From a checkpoint of a small mixture-of-experts model trained on Wikipedia.
Size: 14 layers, width 256, vocabulary 4096, 166M parameters.
Experts: 32 experts in each of 13 layers, 448 SwiGLU neurons an expert, a softmax router.
Training: 952M tokens, 7266 steps.
Below are experts of layer 4 (counted from 0) of a mixture-of-experts language model. Rows are named router (the router's row for the expert), gate (a neuron's input weights, with its number), up (a neuron's input weights, with its number), down (a neuron's output weights, with its number) and show model dimensions 0-255. Each number is 500 + 50 x the weight over its row's rms, rounded and kept within 0 to 999. Numbers have three digits each.
After each expert's rows: "mostly gets" lists some tokens that are sent to it at least half of the time; "comes before" lists some tokens at least twice as common just after its tokens as in all text. This comes from a sample of Wikipedia text that the model never trained on. Tokens count by the router's weight.

# expert 26
router:567501586553563489500558480483494500551463538495492502495501453519460563531524387528546515560562581503523471532513500428536471447578573498496455477398461525455462569597531547536562474548452445556509526459468599524538614439435509459463534472439419534509490489515559427501513577456502431458553568464446512500575449476555518454442530486471496584547500451410501558474464509508420525527533572530506498497507548510483440528617566467530510515427494420544547458505510472389542468567563542463330456553404467528468447549502422470525569501487479481588462496487466440499444492454436484445426556450598600439495477524477567604563543435481533529553501527515503556535493434402484423525435502431421474574514508553586477464407453457495545463461491474482484498442556631545567471533438461
gate0:573525442526503426508405481494474521470458586533590451513476501512548420475483492416538482369528469438468540456501441466596487484508601527497494474479518453444486468437517537532442487486503499526472501429567432476503528421581426492466491533505481403531449557496503463563521462478514417538496485593532514503566478612432562576523590554496493548517445538534489396520484452487490513469531400531572471500541526479410478469443453493481419536495478428580487519511568555539561577516556522463507554467605599542619561513536514470536541509528451448511525461547538467518503535550490477448492522514504537478558483375497500500496351555507403503584474453561572543524505456592604451537542374458536467485497561474536549548572504527495492526525576447529511630638465413513439536534501496
up0:557542543495576387477488562508550477458491486569534500484544473466432490541474429615407526478423532555484567444436479463533523529509415492538515495459533520545510467462406540501458495542546471504474481486519476591498571459565470522513514540520483471488505442472366450543524550385542504492537544569481615519543549521479523462522431485548353627505479501489511462505488523448530494500493543476516504432476483581576473556485502538499506536500549469467483543546534476523464590495669510562532445467536562528522481486596507480549502485564560465514425564647602456467507497490507482458452488570487617450473494445561575534537557434483366484514442526596418463500526484520453525504432445518634528516449570489501531458470554501506555496409522477572536526477433621499539580460567473
down0:484506493553484446578475449484485498456378515476542520514494498540524477531553468479523471455490492447433532363470527515438421503508589433499458560566457513496466548488430485430491494487527533520528526627532498510496530528501410567546486469463475436483376497542533466463489467485453486471489494403517516436511412525505475536590591488582536567482449452414456621580450548548537455547474458520530630443478539406542589519586526471493464554525543530518511402521543485484485529453530552437588440494453410459515531436496408586566568408560449459428466453463489452558446474557461520514361457491575518559490469539460565496464460553502395522524372477458511547498559493515564425520487578448594519457554505539441496460448576486509502540569489429460483549516506497486430436528545430
mostly gets: " Jew", " California", " requ", " rec", " cont", " architect"
comes before: " |", ";", "ent", " Sw", "th", "k"

# expert 5
router:507526519443525493428550467497558506495513486488444567588506533428485441532467510468597569409438470466589530513464483554478513516418547468484498558589466407432501554568503476551490464439468480519599577525516550445549523523545579481556445534511483559533550546588449523547514492468436537520472383416541439475532461549479553505568517533467403423581550480520561479500500485495501451472544545472477417441576506414440547588472463435370585552459483532426524478564621533496452462445647487540449536523491562480519514465461534399429484407491527481532391498428496569458448474468518459439499580454447571495444432548489522467503482558528520560406431513486581471508459524421423631497490519507524351493520489506510486490510544548488542466502450515498515481555532472454536525555534555
gate0:475415440502404483484476477472528509576536344635567534554477509460434473529536561529424546448491484490455447529525535572512485450472570370455413528531553434496484552452497427504489512442492503448524498540523569522499496483552459561468612461428406551463453526479536606601481551496494539481374510450406482458401550379523436449504500520540457405500594459527503495425454378552569474465510485473576424493515514463455496543495504484440550573555478478432459552534574525540493432442530439490576581509486507467511559556520438494414455513492521536470465469434510544434470484433513509503520520562556568524527501494474471488454545503442479500469507454321492523475437501556516442506539479517490537547455572409540486520509484479597549491505550471553460451615442473497455490455508490
up0:517482546547574478590448440466519419573621611530484419457508447481466405446553454534527512623423526525448476464525524423531473531494437535503485533581450594520570491506542615496419424514491496526481475509387545481499429629542497571434507521531515456523459512471482530497413538538512514481499410530553538600557497557391467486492554437515547482487469487538496492469528546433512425430512444495506517450449452511559372523485533490465529473434490500531539528616496526476506469567474425460457445564508398497522526548560515518616528505452552380478449483498455513542492584578528509508533542534537498413519542505581562518483499461488523561590550558495520540626546603421510470523405507501496576445438422547528501530489491527517577523444543498428519558477562490546446458516518476
down0:479496532431516559491569413565517520495493508362531512500454427552513469558513477441489504447499477481453504473527448490443552517465529435552499468461496512538431353490543495535584506549530473465363507542456513537403508559578591420505475558493511522517524467545521474494564469600458539511560467541533405442571398546510507463542552505491542484555458572489477531479553392552504449391569518564411420385488443522598483448487485559546550516495460492495603528475584508570529497374518583448512565584485526483425487515502516489531524535533389569526466454504415479523457518515493507478455518423525503404511521525519487490345450459478443532478493475537449445530525533432513507508451495510517453422514474390611444466478475512494464435446470476458513609467478503568579519534549417
mostly gets: "″N", " University", " College", " Festival", "born", " degree"
comes before: " ", "20", "19", ",", " (", "18"

# expert 8
router:525482449464512462537497418561451492458518471547530541518498577475551507547563473456459447492499469548475452421483450439490471446369506507401561542476423510506445588496484496539592438509473458397498574530448482515423528519484561640548537521562496472461481419476528512483522420550465514448508483536507526506474480447425533477556475505416484521459486453509480466552466524518472566570467533426512467568501591512470449559474536471463486555500501599535468516552436590515480536495469529523473483442543504407508515476579463510372427494458462556548487432461421493508472461475517541589552447551525439481555427549447566552413556589502502497519422501454502445553410521422506456526494428497484423483483373403543535492522491461528435519382457354418457449558483435467575387411582475
gate0:538527501472372555400438571411395471424472442432477541388509510471418496549613486424420522544489421485467454489522485506500498475541537449507551492517515546441509455494541467513518548510457522541446452420434517579500526553497423435443546544531443456408518501432526430508447516508486456481499484513484580468506416617487458545466498463562459420533581461483458405447502483481485594500606447537451420414461571523488517506473474491611490435540503502527544506468523523507529514483428481541502459542510524540521412512396485468519531585502509584500410543496529446557439577493427511469506542475419440444422424396408574502423474478541550564468616432540505559560536522503501451376484440541533482424439524447422510517484535513499558500527553522533532412486459556468528475479510429
up0:420496459557540465459475517490532624531528477502503614509517509386562395482502415490486470492444535541542484490428496495415655499489511580459529514544579502446506476476539502545468482480571483528474389466489429481516524519503499502457495454502529516571451429485448537492492480566482507469442554507469431546481486536530531502528469559473562600510415499531432536538497582446516554466494523469483507581569497431570478506482408550503416427586495486536518526515505487524511540525542493461580432567478544579545510562447426482477463459432462492609485600441484515599521538454576552546509479442569576471404449486433525471509448616509571420569447562486539507434560420421439476603495539530633485538572541552564395529465467550483466528435577517490501493529569462445561423499443509
down0:429445459493490509528462462491429468459567524529524441506528445464546570464443551451609602453529471577469484512508487488452438501463517477483480656558516557436436429419470538576569470584471520486413460573438456489502476484468525556439491497503481524518418515510547432430459577605504548475486546445582453558406530532510456456531500456451557462434446504478525545442378473607540491437485598490596530478549504518502512499455483478441515398465606517520440553546550497483539490433551485484450464474546483487548433471449467469495473503450393442485452414479538510463505547452457478544534430546508545573578647570462519476527505562577412559522523490456511587460487458544592553619489393462435460538577459523501462559592485497541485476431520472532519506485514502469483550423471519
mostly gets: " special", " engine", " railway", " Railway", " Engine", " private"
comes before: "s", "er", "ers", "ed", ":", "ing"

# expert 22
router:499503499480503517492502536561580464553486503552477549436573473509589542481521423468513598519581468545530507454484510387436489457511506485440478499454425502449406591569527543502485498549390458528458478494425551574530557473469474507419513531425590531508555488473562432511477518446441489540499577474503587527503420428544544379489553434516477517535499468391449495561468457556437500506535405509493551498481441567572524541593586543514534468457473561502496430552516586426502509538502437510405449553395505490462492506529472477512518551449529549497441608507428552522509548510527458469426582540549574403436446468500583580487521573493500490546462471568508621447446437445558532546528529405509454582463581521598415485439538499503505457540422484428429584464495493525522522555417519
gate0:466510482503474486549520560562415499465461487419541527452491485509406542493424487564464556425526486531526469451536465498447664477455395505605553489529427575427482517488504552486461561447479517495424430509447477586465561457559541556552453519557492552513396468533493575508520393495550533560387452542461436499426544612360508522585453423522460480462526529462441503542517623533520537478509512498490407485512534547492425512522516512562462558548463457518498506462535511539492541475523500459560491555457459502512596553460402430574512496528409559424430470423513485472564548418530504530514476473543466509504441448439497459566494565501575492399451468446455467507427531547521528592556511506497464527551502502515545504535528466633443494534471489576575524369430499389522501486495509
up0:464516498461549509442506546540429521497471533430480565479511428559489453469426465610519492455540450540365507437470479446514517512510498586541572492542519619512456529526553483460462500466481489459517407506576504532453483497486510531483516545457506506519547519448520457453479530501508554568405367493441493590443492447459523543540543479616498439523519493479469609438492571516493386500534451476451468412531390521543346466519512482481466469557421467447522477432523424505567505569452494491440567480487487518428484537433400442501505501550480598505479541469591370570530544483527474491547474516499503477450520524491573502446471430505524463427475438496510553500440511462559539471501320560581482490488462504482494403571558526583505515385505528495516459617549474553586559551480564
down0:454484438510483421508510535531491567529478443400534421527630505498454405415539495534543472549472483570470437456470568530543600542443474479581541481470536542434499513545533466511541471499511468456448451555435506498457527524539644470507395544469514499464560531540480522382502481534448581506553436467615528524613471555446499527491553492511486555469487497459498493587454541531459537487483514559515505456520436430563537493536581436442464563485492406449450476422576547528500505539503416445519451655505555512526496580450491473400521466527442465432525494505518425529499501485510517515396415503542604494430479487498451521392515566572482517399500496491498578462551436510433537484520418543552499430452556561476478491509533510391485464544471462622432463630483474513470535479450542
mostly gets: " –;", " points", " invest", " Flor", " se", " dest"
comes before: " ", " +", " −", " —", " –", " ."

# expert 27
router:469478493488513530482576487420513472406474507509468518616453512465530537443444512533449473549492498471520522510506517542436537483424539534591504495530525491529582451507489541432467521373505448470484438596546465570411506432543477564483443539501481545486528555512457588498512514387458562489467522532449578432535571575446484498604521534415421469424572599526535533577504518530469522546447530519511479545529601582467554476559457537514498560621526493561524474468420530498554466437489569472590454399515443431475574455569422450548526562463555425471512509569451552491433571493523461501450420474592475555441506478451524478533486503442580467530451459583492413509476477565477571493474557510445535371398528487535567503488461446528421608494461472550487512619483450494455468483584495
gate0:472442529452457532476548510445518530574512486556464525415644534590489514477579498526561632470551502518540515481547484532515498460480505557494512563577510509550444400527497502511508507511414454357631505548520478452598477484530534547520477522486573495497481486559508489405570449479416554428503419436593400516544408502500418447500554476536485550459541472520574496481444490591487477499334587475409478450522523464529421488466555496500450469498539568390401480452453494531483468399412561523531516518563542423476582524530538491479471502494539421569417542435467521475572499578462486432568487479496435557476502503421497423519536548530488490484464567462462491593530462458460471518598491497491439492512476456493482498533504386520636503509523428482489509476503501433490530520542457
up0:432551516466436511472480504388491503525516467526428539425661573530508550496507505506581573497520456580574551451538511543507597467494536450563485507564562542499497378525491507447458454481473533434579537544503490475570416472469521528557488484507588513522504484529470504472510490489456536450491457421602451415498486454512478498485523401575452555449514513463560480506426546552521418514414525443393464505516526441530508558447495439487485493468533469447394471467452448565435487368428551465436497529550543463507510541527525548473462514520506475529453468415549524456516591576502446401591484448481384419514541533412487416475564574504527389488477467549447441594537447481475393488610535499448471432507438460435498437507526446490593548511544404539434480482542496457462502545493481
down0:486529524503500455522574471517525560471458553457533517455535462511485466489499488469482533505449383498556499495478549489476539524472566531500483512510491582690373403435465463445438418417541449467553492525470551582576444442511479452545474436435478554466515488591560426470460564451484548491506581391485514565477545535500573445448461439460441533489561466463541462497536471530618521502467456465440403564489461530571504496474494453503448544408484520393461552447461441486494496508501596479431475542467500461543388476553542493471435490533467489501567514480526463475445505522421486380437555555610412511415551552496527463546531523462500452593560472525536436505564386494379497475545496513525585465490551424551550468588539425477508484390546459521458446460532448488552506512501450
mostly gets: " wrote", " appeared", " worked", " signed", " playing", " ran"
comes before: " the", " in", " to", " a", " on", " by"

# expert 3
router:484494494556540504507585461469439484483471494568495515466382497446354529482520474476489422631551532538481519560549503402429502465561440463486470457460510528519512566577542525625560485482465547574523522481407516510538536578445583457458528503459435455431511561578529437549461514495500495394561551537474477435528482601563518464554577479441503527495483472426491507512465530561435468543543567487450491438518548574403417457485547431486513492535526482514522436554498540422487460538565485591348500518499521522466544549462447504478557527499485413501491444558460474468466585434463482486517492505608507455468582530514461489578537447482562485534479436412524546524405416468468464401465493485448474543536504433526546533480463385556584401454472545454461560513382512501484505551473595
gate0:511457430526530442510489450500437549440533538490629343490434568421531425463491519543502457536490496467473549445502453499464521522488518570423530623609432473527399463549490569535533509623575526471497449532593464509480417470618480517522469436541470524427494514523437505520550456530538566491504536602447498478528472472479497537449520487430495479471461568490481558437563490510554572503494491417429515470646510487478451545405460504565406508525493516557390469519535432564582475481491553530484522468496601465511541442514562523518486425518443495516437509470465561531444563469522515453521501520462411443576365551521458448455522534451487623454479508476559497460475523614443477545509572571441453456476519452524528580508466544428429499479446488553497479481514510585465455540581499
up0:525423540553497567535498446442524542555504456552412528495606398534475525432617558443440515538511408565531465598427548541528487555473538526531435461494561532449568533464433545483429541426483445514539507415525478552471487455466462451519482518486444431577460501465574503430408531463501453556507458485519527488472515514529492492478493539582537456469515547515542443611572561514478465477496441506522505495350506529489522407483494588495498487471527577494433397431404448513567649546458494483477520599505482540470474437514463499512458488585498482459544488467485523464512502615534463517558501477529505633474461444426512545467529528527536427614564521585489457492520518458401468503475456407493510479453525519515360437476609509551473511573552540620480507531451506508523498459440554
down0:406496481494460493435465445555447480430473492507502461446481492587505475429526432561491475535436450539477596601441541415559516496454474611486408520596468503487559566470468480571515472462534467500456471463445453507465535487509576520501516464551523537514486443533448587375527551530546398582413528511464527503368545516511583527468487504488539481416433530466514545610442525567447490553429536497470574445492575497466496525480493482561556564409618491530390506472455448531547513572468545513508462478576469505488467452555468454584494515534471523568474554545509507532535546509404403593496539429478571448580595441568479533462592468492509462559557550449444557607529554475554413435430484477446492478563512487460498444516536578520497478540512515544415558535439460519459466461459422
mostly gets: " III", "ić", " systems", " II", "aya", " Khan"
comes before: ",", " (", "\n", " and", " is", "\""

# expert 21
router:556531590528494447571406430464471518509533577530543531422483451508531512458452522503510566571541534539536522491496555482457538558542521490531540541499505445543510485502601553524566498475443472530503495422435552518485576516443505440487592466396494519516512467552399525589522526531524413456443517469431448538557439429492549499530478537502594560478450527474436472438486455532443449503526494581439518477574433499469442561480544465471428531404492468511559440464512476456531545431517564549482517472464414472469537484451489442520473475464465450525557585493504521607370580433529588488478491436448518444500464626582496494581484512528417479503479535582430395546469425410466417515376418456410467517518448554486479459471463444546503463500388549478544423416580596481496540484436434
gate0:507431495535441467380488490449485603486540480415558513587526544511466468521548550492497560458479517535450539485495536484510519464484493480361496566530433612579484502492440477492561500516548616534562559437475524544516525558498560576571526512553505541448477556512568499521465500535524526464395489505498493519400489536473415547613477523493590516332483471401492451447386571439477424542452472499485456568420482503500571450495473515508426468529483516569560536402491441550446548429471569516501486522524599488482510419523464532497487544543489549573609550495482496540551511499481399532476487578510446595542438372503541560435518475470514495578564555440477508489556476545476452538525534507555448449532365482443493494418425484415489579513497465488500483541389498494506523491561495
up0:422603444506501448643517531580521504590470469508520506479517432517514530428496450504542450566452480491455543504517416565449443574579539519626421442464534549462463506508518515483457547546442514475460468537541512420431532450547454483492510490544511475467505459499422480539508519485522490436471575508499486504562491472548517526492617478438396445575529498571511480525553518596500463511563569431568457510604536529594513447509452461536536396443460522462446453564494387497465510480512529535539469475467479471532512577396441479480554483467601479470457451475527595388458515519489601497502489518524521494565564549470420477543506536489488442344482354516496477497430508545520539543558475493529491673504534404489475525553544438545552525505457474501534527595564551492492461576463441
down0:474530500501571507498472540503446446538485460565447518502583450487588505482560490517496518437557483458585500499517502431365492536529414414546498470562554543439449524437554576502454491464435587491447441526511475454601520534456477543526592588459583481457571510482488599403505398541517477469529558476507468495436499584448530522489471580482451491579419554541507520565451523499466456443466571520534456445476525389496540573483535571437468535544465369510568529482536485413447513486491427576502444539476419479500506542430580551590521481439561545419595573483566444556451436563447590455487437543544497458530490471531474480554541559506518518461431505522493466513519471503473498494438527445597527446536414505479510512439558467514597494457491399540434502432510448571569396576508432
mostly gets: " Swed", "    ", ":\n", " spec", " some", " imp"
comes before: " ", " The", " In", "5", " It", "8"

# expert 30
router:398623457471495586505535534545476509491461482448458520471556518499612519538429426498513425548479489482383458484438602567415502503425538533489486413533621456457430440543411434393424468453427432454488463572591458499454541446524453554567463501510525498448450476499468457531563503490375524491450391459517455552557507430559533494551540537415513468555547510583471593507553617460502572434558516446459530490559566547510442514494524444502508529548556546495446433518518502473568577561571435560448583528454531511574551508529592432421479426437487542523536448494493463457429525474540518496539543410496460531472461575415481538508479513556501533549435510436433539451530529462462504493493558381461496590501486577495426545536482461526558486509506505436440482497490479514488490486470498
gate0:525534468519498438526443473500573599488455516589544490540548483591553436373492460450523478459518589477514458431425503513556418506463486484393491473507481575471475448458434429510477461559548462534502485520491558508504478524523628482438397551585559478530434416489472553516582600513495441520505504458570444478531455515492588428473434516489502550515466505535457535440493490482522506559429546469494521480529457437500590545500451441386494561484544580484491562446609425521453542479545523465533455485407462496544545499531368502472486462517412413494522549522548608506597551512496543485459497542437527408462344536401451523470606449478404425483438586475524468491478491583511621542458513533479535480483530517398505550548548526483442483524552493488459491477515432474468517494516559
up0:518477561451517498472577484499569523443529525479472481453495568590448493584544454409571515536467544453506509410464489446422456445528491591407434475446494516580333538497534545517505498498484506468513494457463496566441489446482518460523578524541489485505543494537490461374567512630491483475534508478530529453451513541496567400499422497510533525492429523525538625484464378514484593446501503483472433514479512486519440515509515434404466493520496502486410478500566540517567451515408587505521588459552542507522457615479524553492563514495477484478583499443558512440454509469506362410479419506444433539507507515493548485427463572554491487521503400548498541377499426483387499593549507429516589488591400472419417520525503468471531553538544477464513555506511595434499547508522509
down0:529485532510487474472586551484443441539492462519461461472372493533494485431462506517481502522487485550425517480534572565460446495581504520502464602431480547507576515475463552510458390499495493469474473454524417536435554517537522456401519542482443510417504519524545569537406470413574501437348577634482518559453506542508570446477432520475499495497569450511396461537490411556412464527521533552455525455572587518561445396492423585501507508582489519441534425590459560564470462601456582491444498554527483582424503613403524508522423446494488527493574519499490427523459526498570514517542440526551445523503546427506510544453477407473463609478485522535459533451486520479511498488471549436554486479601478483419546469505454533476466564583561625508451501546473555529480478447500466
mostly gets: " along", " among", " through", " From", " within", " from"
comes before: " the", " a", " his", " New", " C", " L"

# expert 10
router:436441605509438540520599452509485505534422574528487476568523450495509525538491411509493534601472449600561459455506479498508504533441503467516434570482513536522589505545555519503591461504467521523446511523437479527552586475505514459443480419386511564459491562538544447526520506493468433556514546519420569464563500462517471500540482519433456604535506469493515552488437617543393515462525552518463581440511464467491397470521572596569426536571605455556506469511414577467478516477517541447386491463469445525424438559537410537454495530477550463604451518521522531481520456452529514527455511570519536408458508540555512492589488508606552497541467492624427494498410496474450510481514495334495547546499598523488510422422469524555506440517411579517489470466525488572522541539454543
gate0:431617468455457559566475560470545622439479540476521478520411489487435448441478533643569581440461591373456447452488447572452541395525481481510527507563587483575506461539487480499452581610386419401512394454585481491524609454458483489535469535554584506588463457477478475535489483502405469493462494528565452469500426494509499507627473542483550482526522582457628548551512572515521497539439518468512487516481569451440531520511473553407496512506484462583520540426564460461474568568555434507573517513565498494518538551550499495527484484488517507541456526495526545485429470489501490524529529450532569486449414488494487519470449539532398484529447529433518484500486469524562595548509516473547549411483480443540546497491567482437454577508489516598537576467561454506526548590516530
up0:610475462472528468469431516535462475574520522402498472473502405587541464495563475434491468533494488587546476536493478595576479573524574579597516587486542477463474530502538468542503463479469504496505556579433454434565495424592498517445509528563498483536474641515467506493565498521466518479521552486480543578621465538472513438401509483513496481538541501452488431494501530437473519394534493510558473552403447456603493499480630489545456542556483550485500538540422622553565462423480481535491487532506541475518511502490502503396557494469451539454507445429478569469501582496464491485426454514491473538541511537433494624495568451495501527635545559480505469526542574402496460604488526497439436559516383451462541582589472423497431500417488475516508526464514545494622455416517527
down0:519550532565597523471511460499418524518484570523471502448469582453458494548529632562488558523555564616455474538489478572579542432488581536449481552543488449507500594515557506570512494462500518505493511460517476475576503493493425503455459530508504516471588469530541576502484514444434493543480497563420580474482397457527508460604528577451510477444468457414575526512456458606524473540527578472511505366561496567495473384468560471590490498550437493540506537509471522470482540501587506465564478507523444527447425541536579388439536464440562498439553588480547552552617489558456532517507400545497518489504497543617473502535419515554441536515567535415515493539525438436439514500443494511480513541503515571538559556587439514453512475587435590493431556501434563376536496483531444
mostly gets: ")\n", ";\n", "|---|---|---|---|\n", "\"\n", "|---|---|---|\n", ").\n"
comes before: "|", "-", "==", "===", "   ", "The"

# expert 12
router:398455525519544451454434418466584452479552592551563492440554510439481376452511499582507559534423549588529558411486445564554419437489431494583569423458466554492498580479532521556484409503599544501583524511530489454445508534589460438502501520529452480482491587480523485521495346420464486524478477566499399518467516441532367516543448448503534436452551468502467381463538497488440430439493493538448560481559483445487525520469510606535520507400459509492502544466503551529544395520506589467566456543529484494517594490478512464411481490476464477517512510508367426542603449521525541558593401542465512497514489482552552475462567534526505443471603449507531506517501499490516526539555507509445457517473540539534502412429419543519466462421496514463466509445504498524537505502610533
gate0:531483512456549382435485513500439420554459534527492504515409491441435575521471545522555455524484425502458493547574474483514515410593390577562475453624526576402583549486498451466417512521532466502508475486518424543500506468496495489457469480517546481461524418527557499438530508517460552522502418515475537489456466573420505516423506549538455446454517471453453559458484495473488520490551443475438536567492499484488394458465444488473471463366386457418565531502466494488535529486588504500407513414516553459425459464347485525470463522511522445496433527407515463542527465479547444540543494415587483467520544518532485507476472459496598549515560455545517555529487436475546526525362522494512369497519557511524535533575523621537498592511429494524503604436584545563421464525481403
up0:393528465449555464481572516532570462524576642541434483445601443530489503516448479437401433436415429452497491570557462468495504348573579567509458442548496449525504477508488540526532577512505558500514517483565464492533538508549483425554557451588574483540459482505506505462562484474482503451490433499570536501478537458546434476496502484499461481532479510431569501547520468525474505524508511477473566481512569497416562405433532495497540460499528552500535562508527441580584493590526462512457464459487470530596499392483530388418477478533591642493494514522485531568406417452477593511514412456469543531502480525526443514468570467591500527496584481588503498618447441413521542498459598482533570430576464451543539547494548428469455520438493505523515527460596557500479409469460470
down0:517412475442542471512494568527514502479466550528580485491477609415512570544461480438441504478493585453500617518527427537434495472549466526514402514482490519432543487430479579439495456510455447508504521585514455485492564614615442475416518456523558478603531455524566552461431523588435513524452544538496517525524575519449553387483516564438594587486496543572492496505528500588551464484561420465444443419544582488538470509509476486488488614543468534521488427443457411548493453508508534493477526468428484464429543518575621447486516483520439478559496521599499526575438511525491481538460585477495458511514511465361477478518521459490504586538479482487590509507403520480543570525354506566548559532461439431466602535549449482430557484484492431528451438472430526480504450531482436
mostly gets: " Died", " Battle", " way", " Empire", " Court", "icy"
comes before: " of", ",", " was", ".", " and", " to"

# expert 16
router:580542475504515518474427554567509595520543510419536466457566457517533484549427510550539581449527554473597434468524462462458407487474547488471525607492435465456465584481453455425502498507508461468506533482504474482517450603433589502547563555458445522477414505520533523458543499508485564502478488592472530550467514458498546456457500495442516529497522534420462540537511438484599490422541424415536514512467527554588486529454538421441518460511468440519466440522573485540442510527459463518497541541628609576468506456557503505480505543582511600494593489469581484568494507454547487542508609558472465478513568555539374607480535465553461443480602587574507490493517554531516556606608449607491462543616497422445491520562607561442501460508510450550445504474595517435526520497472511
gate0:456524529520457530505469417499582459507473484465513569552469455532536572530503454418472510547427501539523572527446472462475518440525508477525506461549514564508501458474477635473477478483487495408457348474503483463426415548421578654465484646509476452523396479603516476503440522568452429495547443450551458510450515534501488463479440540475580531539439547523562573481517462538416484532464393503542514462519393488519482573515557513477590471441473538371472505480469458521416536526451473465424508361555455424555513433524539572411388499502509511481565588574450498561481513467523477548510457526511494568497556457499500526399458455443467523542514444494526466537570489467476499446512447516449397503465449476506556479503508499550432555413454417463474540499420538422545491468487428
up0:518534509510563479568528503470433569594455477451482544558545528528479439405577517501538471531528470400512541622438529511491533664550480508513386502514564431593460467480546466574565502500523543464460449466576535461576482500447460403521578496511528462491507497533466558494548483499509498525406534457442492484529541509536483596376529541527478555423559507528402568513501558489442484460508543499454616436539539517457502490451404499450510428485504494548557481457454458539535564436522510484510411436524590494453403415501475507557414472535473426555471492430401452479636546454490470533500481524473457475549565454601505500488560523471560458491522465588496371529505473532459482579528540484495507520405517494455441487478565433578454524449570486591490416448512454499545436572500506
down0:511474541428483587493462505494532492481473489509538464495474495466431565479515533471494477447560475449472467458547468431465494465491516509558367483540474493463500506537417475610460509538439570536564460500472453480479497553497486481464449476377486517556602589494477436508517446415608504481580564500470520476574598524577486427476541483553504419495524447421564441583461519567471516464505506452441470479631492443612476457437504441472539508476498496606484422447514663477468586465505511466564430606547550420538560453594499493479619548474619481446459421438573555549500472508418494481400560522478459499544552484450478485570506499482470431529490445502439488405548546499432609403504511527489524466533485492522506470453488570469443456398424426506493500508462523534498557501474491
mostly gets: "°W", "History", "″W", " UTC", "°E", " mi"
comes before: "\n", ":", " (", ")\n", "^{", "==\n"

# expert 17
router:422446533514501556515625532499515387530587425487511474445465492390424470523492501571488544520509603475473419439475479450464602541485501563500540478446449499456487545515488451570504517426407541546585486466443579516522584423454449444429533427483522542442512538540450471506447537444445584552439571467452411568553400503540531477528585512485445498594502397482473548521613559494495445504607493535409481523452528529529492496530533541611508565503470519490531469416555507501536551545538434436422454559433510485477454577573464531552500480446561532510433542460515488397526446440501470547498496491468626535441547503516529432489503521524510543585438467472501567499535499504471451479442446523526504554484489535633449521454509472525516438478537506439543569477491375547598526573502477
gate0:424530440534426480409519463475476499465562495410491454402441515569529567496494498456437438504482552447465446436489505458366560553465480526416480577577588464567522504554412483508564553469492536477513529480567311484481476466407506572567468468440460524509545531517466527434417443473525531507444470459575492539423525455462501644511429430518436409457497440467525441521506521457511488403405450478463532483474541536504573451477461521529449468508486515558466582528502422485538520393484523520510529505547515582516497479487539560516492536568492570538522464571535517567571578514592476467536443486459512565495530532508447529507546546429582451488557441508492433498545458496566495433557484537552546537466533457360584496560463482504550452543523580420414490569477534419550453554477507
up0:552490512545577500644461448472496478448455477548582527560504521464519460556635460420508535462488412526577539536404488472554433512531494477488501439416522525449518524459493462472413449496538423489518500574426537486555516551560445484524514521510469474507431531525444495525557520556519428578497542422384495413575504509567474418486522495488548543538461538637563496517461476538542508629615523566586478479497523511436383507427471404427515537498544555474604426455492592505477532537480450470481496491461472440496485455501533478462566503481520497508551562465560494456429511461474520514581506440453509363531495422497545491483423450545342558548502502472534461493397561499465519461445568475428453506480540472539422540506532545482469587539516499530607480466548464502445454511568482
down0:453590469458432455549505469505511575365557505459647467533563594527590586406541449547449511546496430496468455516498509533393453603426518527507476472465522521529535455523443412480501544468506455513528502473568585525424414488476543422473516493477504532525448500519642486493586398576526573601478505481574466409427434547510571476477463549454484527401422547498472454536469502481478550390510529468474477446464428515471549537497500462446403507510499444488460479589443509535509451529587474469536543593467515480523525501513560554513386499542443511481477486501500522511545475539489507499544428506442511604499491470533554425523412536494556494502517565591511521438491420484554425599529571469420505504562596437492473490516502588548572513489523463513516509538555556477603498446547476
mostly gets: " capt", " fl", " expl", " ar", "7", " enc"
comes before: " |", "–", ".", ",", ";", " |\n"